Below are experts of layer 6 (counted from 0) of a mixture-of-experts language model. Rows are named gate (a neuron's input weights, with its number), up (a neuron's input weights, with its number) and show model dimensions 128-191. Each number is 128 + 32 x the weight over its row's rms, rounded and kept within 0 to 255. Numbers have three digits each.
Before each expert's rows: "mostly gets" lists some tokens that are sent to it at least half of the time; "gets" lists some tokens that make up at least twice as much of what it gets as of all text. This comes from a sample of Wikipedia text that the model never trained on. Tokens count by the router's weight.

# expert 7
mostly gets: " Born", " Location", "or", " Country", "es", "ebsite"
gets: "or", "es", " of", " in", " by", " from"
gate0:144120164094177108106130107096156206109123117121150135093175142089104199066143102084116157173157192091156163184121126143088156058120198124166138194151113126138149150086145116037144148165109191
up0:071163146163112087111112149160160095137157141102145144127192186169152119141178110151123073117113095197122122099089092176220190120099112119166145085080134119105174129124144085114113109137092110
gate1:154149136101126153096112118173131124129108164139151091132154152171163153174099109148121143151133166109145082124025077071172149114117109139125157103189168116123120105146173146106127194090155121
up1:161128160098095139140102158143112072194113097099147175128088158053144203108105080072118120131126122099144059156128134055149135104136144108139119063134151131153145145108197088082092218166147100
gate2:087138141123136122152121155132117120164123171147128118143122179114099152189123163091112152119131161081106156108184118094171118078115197123102176132111160165136145160120171113145101073073118136
up2:127094109175117134142181145112127094108127128096170114113161093162114125118118138141159138085105114112165130128118129161157187121142084117201108147175157138068107178143124126151129133137109164
gate3:188078172092117157137148093180044133127123101097107162154152071140110146092165155163178110179173044156134168147083129110131128116101114170127128154118186171169140090097144146140123193104062093
up3:120151135118190095107175106108104172129119137127115087107147082161175151205157100133066086103192150137126121133160119084142112134200097170099118070112130205140082122125108156125175112146101122
gate4:116170215134152173173124104197134109138108090112157095158106125113139149117162115129105139083127117130052110122056108099129086096191156132124116078130184187165164145128150153161163129036118142
up4:110143150157106156167108135170182110149103142115064123138141123141106116124107183101144108131181120112156157130185144134186096106121136176155108116101102140151167147112139152122170145068127091
gate5:171107138147126173091112135148100068107189139119162142104136093054140131127112152188122174142147118127167125121044120149133099109079119131130220135139122140155186132091118125124080181121089083
up5:131138095088128153150128092120128124129101162143126146138113105105161086109161113105115130106110130108103217098122182151109159153095128118125109100177075188145096152185133112212158146137137128
gate6:134125212180120073141115129066090125091142181159129140094165043112086154107090093138127127162149098103095031176124101120157239180128102118102128155174134126162102132127095114139119150106108110
up6:142151146124164135182142123134082113077142155131165154120070103125161109153148172139137120180126167132152138190127154162125176113160120073099137138152136203156181076120147157177114135141151134
gate7:086075059080085143146131081065187165085091161119154161150109148164067078120068164186164132125148107123137089146180143160074152172137135147133113102134173144152092102117150148165149114133185047
up7:168102157132131132205137129112101137138150145134170232058098101136202169153155152139154104179169113110055086114101118128104101196081168107173135049093147195136131096150186117119069100098132075
gate8:131138181122127135075118123157122175143120140169135112110155083165142112179146152164096154112071135114096116109167161201135144110091126134125146064148130126201113115077119139120087087114031077
up8:156143146127114146143132118157089196100149126130113137144139122142087201158132161111123155097159117073092120154099155111132106094139111079193126113055100164176179095159095130111182131209102147
gate9:067128090136145171153135110145086152128099143129105147095031165159101113093092162098096094141200128115083095059151129139142130121211149152091120076165085175154098089132209115146104145049125134
up9:178137090166108145136089099135095188201095125117215113109086120205109143137109067098146109116153105169126117086131163123057009123139172146156100126124103118144140120106191116163162087148186107
gate10:175176133104126152105097106103091107140106086076157148119091130100171099103148131152158131170164111174177152118127089139117097110133121128149179172145123113151134086205106172160139138165212101
up10:179114112133125098166108127100159060118103154129081113153129147087115144080133158168057119150135117061159115121163075145158133104152114126132137135123153149121125148146108145117109101135143088
gate11:083191170097122139156113109099104132146131145109120126116111179122140105105161145160126163114094069085136100191114071132107113141146124138138147159114085153134094142168158096160159147187112154
up11:171079151095132159164125115161152157116159133141208159126090127130100122071153142136188120111104131118159135129110126118179091119115108121176128207095170128144082176118149123151072210113109154
gate12:173135132100124106126088130089118109199111176160114109157158123092128140157178069124055142086181138119125125150123103104138091073138128067134142148143119176162164051098115116170165117155111127
up12:123133149095180120171137122105151172152141096142110154061109155169096134195116068191153098104107174100127090042075108140137150162145119138148073133156132144067152126140160133138067151067115083
gate13:135160094141176111148174147123084102113174086150099113093182151124187126087190149131137164111139155065196101129168116109133164138132124147125095135151127211118154157115123150149115126123183138
up13:106103114170101180113161161088115157133086088136114138117153150117169109114125060155136189117132127115045089119139159117091107076139197046145177111169124099128113093091061110058057150109119147
gate14:067100095085089203131097084120118101142158066104139131100034188167093160166074160116134147133131165113094130101150112132090133106048119086137093130088099135122117086085169117146137182099102115
up14:070111132071140148160152151159173150167182159144162105125071177149113136158092175111068111152213122140113125103140124125190115103078125129136143101075133132149087127110147137174146177119079167

# expert 14
mostly gets: " when", " while", " but", " until", " before", " against"
gets: " and", " with", " by", " as", " that", " to"
gate0:119122184149118146098123115135154050106184071112084050116096166164136184096126158085145129126145143137138072142122083142058115086095102143117137131098116144091148114108150134158178116183103090
up0:139126148102153159102155161123114142169139146138105101149107128140155149127174142169109144070183167161122145153117074098164150119121067139175129090121110170164144106074114112146146095196159152
gate1:135103088097134157089127117158124081129134076150180119108144132082133128125122096153155145113084177151139115154112138095121172120064155111127154084129171126106143111156124105109143145163095139
up1:174094140146150115125135204087121118053134179140126128106149211089097120137165056113107113121103163191092137131144071094129124103147099107100120102118073103063131115095126073194176103119137119
gate2:100184118172123139162141212053136160198096139136151124114144152081095136077121116130141166097141067146171153166153120114101161121130119152171105132170106133154109084069104155133121184145152180
up2:172178153147151181137135118120153131129122122118159120106145118140075176118110123131131142141152133077153187118131111200159047114119135147120089125161109094087136159083096170139165177157164075
gate3:088151194090169075120152112152122097163102120127166125119109184141090141172072128114147155101161084142142167122137165160180183073163170169071110078129099083129106169165142085081096100086136105
up3:148130137121108168129185124116174106155056101170143108130100140126167090117113149074126127151137106157107145137108123117145190145086145109144151103164169120167116148168113107159107142129172142
gate4:139130144117135099117138150140091151183099154133131073150192117093184117132157124158090188171112119120155115095209173152115102131187179118123109129125122116051209158151141175201130155149106159
up4:109159177132189135042157105091132155118173094147141090112110063131161142109135103162152160091124118127109122120110146131114104152121058066143109112088127168134061121103159170162103157104117112
gate5:123097118131113141111115090153102109130172163150113131157065172189111173097124084135158089092156190090068111128146107123074172125136142138103144166095164086169149141163136146158120140112121162
up5:107113148154143090055125103143156110088163174178105107106126170170107095158070200175150137065091077115154142153133131168088160185082099079074142163177144160101123141093147122145092115129095131
gate6:051103124150136128122162160103140139126114088111124085103122088106064127059126172108164148164158146156151115181107095176114150034102124127177183108149149081101138106142127145173157083155080171
up6:134144134099160142087126122182137093109133094084127088203108097099126134168086067181096115132190186152115113112084100097120120102126073134132145093122125077114118166108158153135099098095160112
gate7:136102067169136169103154113084119154091090157120116121111116162137147171140099164095190127126126128134131113118186152220128122107101200105112125164135092128179136123110155122101161104080064130
up7:105158141104131106118168106188181127076100134153122132064153169137133119116091118144125120144111121096152121144145092165148113133220104129099091161167118139125167120161183101161154076092121132
gate8:165129091176189104112123086150111111124162106150127111198076101151094145106117151126142193119168158147124087138141164109086141158090125124133100119158197149081145151147188154194141164077107150
up8:084149143104143107118088111148098168131108121119114096148130133132158118209141091091095081113141088110125151072090151134144099106145223164105098122133125083129141110106174127133138121060128144
gate9:128095111140112123178130065127157135101140129151101065124097166160137136100109118168183144150119119175200116165146127130129113138154085171157189151131117178176112124060138108105130132137112151
up9:170078077126120129095098096158136158176098132123116161147108175101113152169156108148167177130143131134042148135110140130093097132126222154145205201149143086153159089084120133085144118141134149
gate10:213136111105164206081141133148119137110132115148120126112120106102119156139135169076142104125141105150122179051176091149174115151055146114095162094155083179150126196076115119150161116141160137
up10:153194076116131180121143116150139079103162193122158143165079151121122071099174158135142165134111128150080124122122082196142121107137102089097100161095157057090083097121198129114112129169118112
gate11:195157114147101116218158079126126152180071102178126127116098176042152143141159123168152140152150129150115133139152153058169118100170092138144116098101124081164139106126170106143100094082116147
up11:175198098140140145115113145171098111100126167164121172161125161138115145161111101149150158124111140188097067162110103170099111121076144154155091132145102080143175140183121101169099086165096095
gate12:131095142133101106145133024166121139153186128130153102114116106131103124122092212129071156133128123113112109152149182132100141107145118118144164119166142091138104126136132157133124138150107121
up12:099156056110123158174130157171114103097152183119112154171152116126140135110130149122059121112143173074159110128177118113130151127059058119098110174081184100104110133167080132103119201079137156
gate13:185173084097115118123089113096125118100034170134209124089136192083152159076179122158143119163152136147118130097079137063085096156091086106138137121111132147111146133106126128133121124153123127
up13:058169148145115115143106160166104116134179110109200129129093084115148100183196085178159059105115179114115143150151082091136089134161130147110110146121079124095167145082106139109164112138126152
gate14:113139161169169112120062163127116154136160190126102175169087147128129078104089118126088125136136090133155100117158134157111110143095199121105156125150124064163082141135128155096186093141101169
up14:097113094154134103130097103125174110157131116129127144077158101105072145125153146165139159132119113133137111146141111132082160138160138196118099192141111113087151159109133146141137177097146133

# expert 3
mostly gets: "0", "6", "3", "5", "1", "7"
gets: "0", "1", "2", "3", "4", "5"
gate0:119144174070166065111147034134104130119066139157132170141149103129133154130110115098178116176102151122138127153085102150114127107141141127146130099106153110086184155117118177141132104119085114
up0:086166107215099121176113140128183106103197148123107200090151137076116117109130130131160174089116148172183128131105194111149133115084118128138164110152080169195123119088162133115188141140107101
gate1:123153088102083177148064106150111100159137144073142138153089145118101159120171107084112101119148120061142115078098185132067134116086112092197104094134150119145172095111128102127109100143157169
up1:127100150177082163120143168156148123181144193162047137109100161102057135162072138122114131173159138170109151123079122112102118140124103123105160170163139172106128096143112125114117142086142128
gate2:113147143136168098145073116120175151122106117167209125105089122091136147101182141147124160154098145171126140160183162082110114141148100138113188138083071094074100165058112106164140049147148115
up2:096109100161143122155093124157080148147140204142116160197063073098148159055075141128148165165132159064123113163135134111082096121105110131132088158109085175135103120122145082079113144099116097
gate3:179055170173132137139159147137167166169136132102134103169140136100172111114156160153119082137099130144178119180205135109114126113145063153178108121112116117099088153108089121121171106153131152
up3:138182069139118102116125151168157181164165058149047166160120081132106134203130122133155194145103139174174143112131165090107127146104131126173089101099121078145134142111173143158112136136115083
gate4:134153132128135099150130089155172093115073131093093144121178180127094144116136069175106099086100107164124128121084115078099127071084113137107159180105079149145137145125128156140110100144108133
up4:197137139152109128057118092124119174116131102170148139095058133163112076140099183084103169159129134084172143155128129175169102077158082133164111113115120099199161177140165126143080180099171090
gate5:129097104147150193113121136179097106139124108135133079122186124164255100138130159108135155123165113103159150133103120116169101138076109126193141107033125110081137141084141139121148054112063135
up5:080166150188119115163134131109158133117110219156130104094123165062165104108075137084082131132132109128132162086170100164135147120097107120108163147148112190124164105113091103115106128102131041
gate6:110117126076144168101152182165092089106097091135076130154160115117188173150178126088158066134099135138148110121160137150156127151120095095174115116163110118105121141165115189107086202166153102
up6:136155127155246215121154139101152164125056100167101161193221141097138135128153139094091139124141187117191118150153115085139204143159179139133209113138066172136120108151144123128130097094140069
gate7:131083124115155161172132206070130108104146145167097086188157113132116121108184139122097153115134105119133157157087102082159132121071134138073158138074077126142119121179105094127101111134120106
up7:177120089097167169112104141115168130148126074080151110110218131215193109171173121068116108127155186131231156104130114121148150106155145160141152086158133163137124143112144106134156151164082084
gate8:153129146137117111109210163123142150134156121151096185110132178162215131166173162153110191107123111156114175180145115046100134148091146130108036150173102132167137126125136159100176155172140139
up8:164133199123108146124146141160150139061121097139138106137094134126105105140163204127116108207048183107138105099161171134133164167110117073155159095131169123142173122095097144125190113125147135
gate9:103014099110150085110158110215137072100144152132152142101061192144134114125111177154136104119133097143139163071129089114105142175160139078131163141118125103097183124097101138156146092149127135
up9:104113179059150145099129147051110084152088107113131131121139140106122142106113181153149103155180191140080109141134122150103088059178135129129076141141106131092076106149136144158144132111034099
gate10:082149088082118082124133173073105077096159130107133122123099129149090155135157102149068108126106130129185112096192091133156118176137100177151141127193108147138113152148160097097098105150162105
up10:138179107082121159162151097115098109176137147091151160143154125139140183169146147156111089145129198094142151126146157100125114158105179108185119106111136133133204055139160162129168085161126139
gate11:087146162089097142097088149164126146171099135167088106092130140187129100125112152064134156069095053124148187111125142153161153085177201122162071147078143140146155134126179178127152148095143104
up11:074167116131105129154123091096170100105076149134119080156127114078140193094113094093096101148202148147137123154168111089176107098141089119049117129176118074124144086125107124124105137090150205
gate12:157181129106133134103196140114118137168094128109107159173069085109151190043110125195090173128135139122156122148120105148119069066103192090066183129076146165137115160134127128111136141124115127
up12:153100169144123093145130109110095107170140148060112074111144126146148122148158138143029116104166148107147114118145093099101141132080071119093151136048179168132141136105085194124108122162069120
gate13:113169118142083127122140164079057139101146125158136140026145085110132112110121190141150168108153116144200123120159113115126132089109112114136111160094129191129126121080099134088097143150175183
up13:087089078102114189125120129172164126177140101151112126129109158138143095123157137083142166207143116163178173104173102142146138100150111160122178147142188150108129169098122101136113156147177102
gate14:086153148143176137152100116123095113107109156142129192097153117082172113121089126078197098146109104174112117057184090168184150079146131114170102101139111138132139136091137146112116133186122141
up14:122114097208150094104177124094102082094101116182139133180052141116116148071102079169171128141118165138087097186130045149150108149069106156180145148119153138113143074117101153116087176133120115